{
  "moe_layers": [0, 2, 4, 6, 8, 10],
  "normalize_top_k": false,
  "balance_loss": 0.0137,
  "shared_expert_gate": true,
  "lr_router": 0.00083,
  "vocab_size": 46230,
  "beta2": 0.95,
  "train_tokens": 523100000,
  "steps": 3991,
  "dataset": "wikipedia_en"
}
Below are experts of layer 8 (counted from 0) of a mixture-of-experts language model. Rows are named router (the router's row for the expert), gate (a neuron's input weights, with its number), up (a neuron's input weights, with its number) and show model dimensions 0-127. Each number is 500 + 50 x the weight over its row's rms, rounded and kept within 0 to 999. Numbers have three digits each.
Before each expert's rows: a language model's description of what the expert responds to. This comes from a sample of Wikipedia text that the model never trained on.

# expert 49
Mid-word consonant clusters. Inner word pieces after a hyphen or stem, like ch, sh, -l, -w, often German names such as Thomasschule, Festschrift.
router:432513469507591389555465436476465544420460529509526466442473559591449369562476489475518396565513559499427477473572474435503465464480462460508537506502551489453512503505528519493590525456479464605510524446504505467498530505544557514420548564545486612507542537469500460445539538449546467463400419594512515519513537408420520464561567505482394560512515421446393518608505504592546448603517
gate0:586395415524462520551443444522599469552558530518461488512453569492565478539526462578564430592571536530577502508556453463428517497478563473560480534464522477623476497519463516465540456568446451501482449426499510416540429558481517480514531543515553444518525559528470477463490530455562520518457459626542452501487469521570418546545480447425601527566434588499492507469453426485454412510478
up0:511442489444491581530512525541536517503358513511529465487453473492538373439430487473510503482493462491490654506564538534411525376420470543454493511519430474503539488546480429458575468420438456555554471473431538484541473512513514531475536497596526534514548549448428538492533481430477422608459490499492444501545559556477475462416467431480432522459464502516491596502493628426525438552513
gate1:443422405533511482465457484427485494493521472533578454559481439419445502591543527475417454532520515543537455459543658557485464511538452452555450519594431544539445491558576513491590471531553499555477462456529476490517529456456492587535462472410473573514480460483494465390516559535543585566489477423526403525535497376441524471488528445493483548443500520433496562453521483404539531455555
up1:509469488444429597528471605475488511480532451454486490453490557549498608429508543493479387501394477558422578483624546510525423567487434432457564380483478494486545510455535564510489538471516473522450552474435453477536413493512572409442522503422513415428460573440465510436509552480377530490431486440520454474500547529458554522416562477500552448543612421538558455626553566422484411422475
gate2:469513457476527458520428480481532388492532490579470443521506486420516455513478497378535451483507529554550507555455546400418546477534566476426397405538612426468576511396518508476478491437483492545531506515494513503479514434393507559483459553502502445534448531584546477461473488547588532510565523510496521446507480486556375512476510480557505624531530591434435539538525450505536420647513
up2:547522471425589513534514494539498523489473496541605479572577514456479464484402551406470567493521550447406513482553551524487479480547583490511528429532468519579547540478477521456569426454458534503559414451498450436540488543463492535518518488536460451436555468609521585360447509552481536524470503498534528563520530622468449536397447599549453584484497523448498508525472387522527440484530

# expert 35
Copular descriptions. Copular phrases that define or classify a subject, such as "was a", "became the", "is a", often right after a name and life dates.
router:487559460498581478500408432488418571465500559581510502473581540520468506434564495484457530473516527504464518558550505431481468516482526471558575500546458501447541483466540537572541532492508385473512427481483576515496446562536507542458595498544500361544482532538586517626564454396507572575491454481572525510457527538495502444588495528469479579434499419436510530492528397568559502581503
gate0:560481413472422469519489367637488460609579555441417441467485544543499485458533421566601526516518526527552526477491518515415518509512463507529465575554515526543498492433541488467483621534448457432563478408517462506481442564455443459517493474502421470584461447417486417489458436462489542460497465633480511508528592597556514532535492413439555528532499513468482518474561452557543543404555
up0:446479475499417556540488383573463457497517461422512535530516585567515552448405465467493432426539560486448538461436474574456527397432475554527522482522384555466606467499437496515565437353455506455496530482461547565507492525540535484523496442563529552497532543470476511507588450425500480522516632458507486455474569478465487481451445409488341567415505458505544610514483600503507568457524
gate1:434516457542598559537529501490525492504439366514544475556488484389479474514608496496426498513556481565503488505607529448515540494438506472534495453560520506507450504547460517453436512553589520438398476473530511537490522479533463536550463475515475426491549548475383472341467512531525522566637447452545491467486569435412529455503528486478487568447516488533561583519528467477544502455518
up1:528443484452500570516481566489466544470451549484503547478469475550511508474563545431467494466438436554451566589530479575529511530546555492446530414500469483486487481516566469598489417459549508598554503562456467536625595541447436503515554487512532387454520576442498575392425553457442496450488594467556437503444504493454507444435544481538437439479614431428521458496575491348511474392527
gate2:421530502409576631441466498414529357492524520561485496513424499340520376509589489466535519490494492505582505435557506457516481549500541501487385415579542505461625479454467546541513446504471506505429529511501460474473540340462573536504449512535522512531427471591483439501439390526495485522462501646461535503461497567516469535546452450552511569600505514441444503466485557568581457523515
up2:526485468518574476536601481436601446481548426501518459509441511540527490481436604447462515535527539392478553426517497485435481529459554453548537308555535512545637502494467468422538513473471571480515430454615511515581502530454502525501525418619474465460537563625591553444498546509547613611516491470574477544519582516478472439452565488481494462464518467490489433583433464501480470519464

# expert 31
Roles and titles. Words naming positions or order in biographies, like served as, was appointed, first, former, deputy, assistant, co-.
router:544478560404545488447477424478447600467497505505468519506580550604442508453478518517498493565490514565466496460548480441505452425531528465539572435551584407489533523490637443552595514516477413442540605481501578616524523558501582548507601499491420587507489527566604537583470516483537512609460539591528597450433500510491564423532521470466450536415512393400558543549436473569537487545514
gate0:525578451485500464563494549556551463552544479441496494487460534538569561451528470488611425486490495437557528461550449518439443422460522473504434571462532480539427503472493545512506572444562473459484632465598529523530531571500555462499516525522458468530503528384524446450417550397482514531526506552519515530480528568526578606542447489526606464511480508544550419502477465556505515511591
up0:526523453446547573547471391560468455490492495482488464482525562427524448383485549548539482353490488518460500424496498541524525387454515505514507540505489519485403532586446469454607445350430543427531478513540452540549583518463494473454587460558520517491555534411351444519548489506486491588474558494475506473507598510434466440520507437430421485468555448554468504527439559513518511484466
gate1:423461420478551555538456596515458547468455441469508490546429448461519554560513456518475489506488580529528475475538579475490538494443456525607452519566419407527480648592520541448499476499571534472434527489597418493451595407545425502508507540449599548440527434423433419416471563540517489571544408431639427573517472444460571501419494483474555488534452496425548533532432455503506577498597
up1:541416488497543567461474543533542416494514477404535492476482544495522505409482506409470448495368469482469514541547414541517484500468489501576519436512441432420470539459526489519547591512551478576515552520465495453563611558480522425412553546436458415530533521430551566442520510452412556443495547474526432542516587459506566508463483600477481405505524423444582461463534445374532463403541
gate2:529548540454507585420460465490580402427491558503521476520516531465473427546521534491544463486461562512483497489498480459524513543510523518502351509548481529453613402423501529470432532495498460516520609598482453497597567508415549507482437520548560421559542454552471478475510361513483495585480470545358485498360499491543470508536477434528495553519480581552490498474461495592511489638523
up2:524487511555526494540546478565511495533537467528515486569514503585530412493555516558486566502531463431422500455553470581434503479514573480546551458509494507542612514476451521493479511470426531484507491488496548456513576427511527590555495484553476494488551448556511527404397586476528552483573440550491489533530543507534533497462574505497410521453495468445578502500486452598463447374516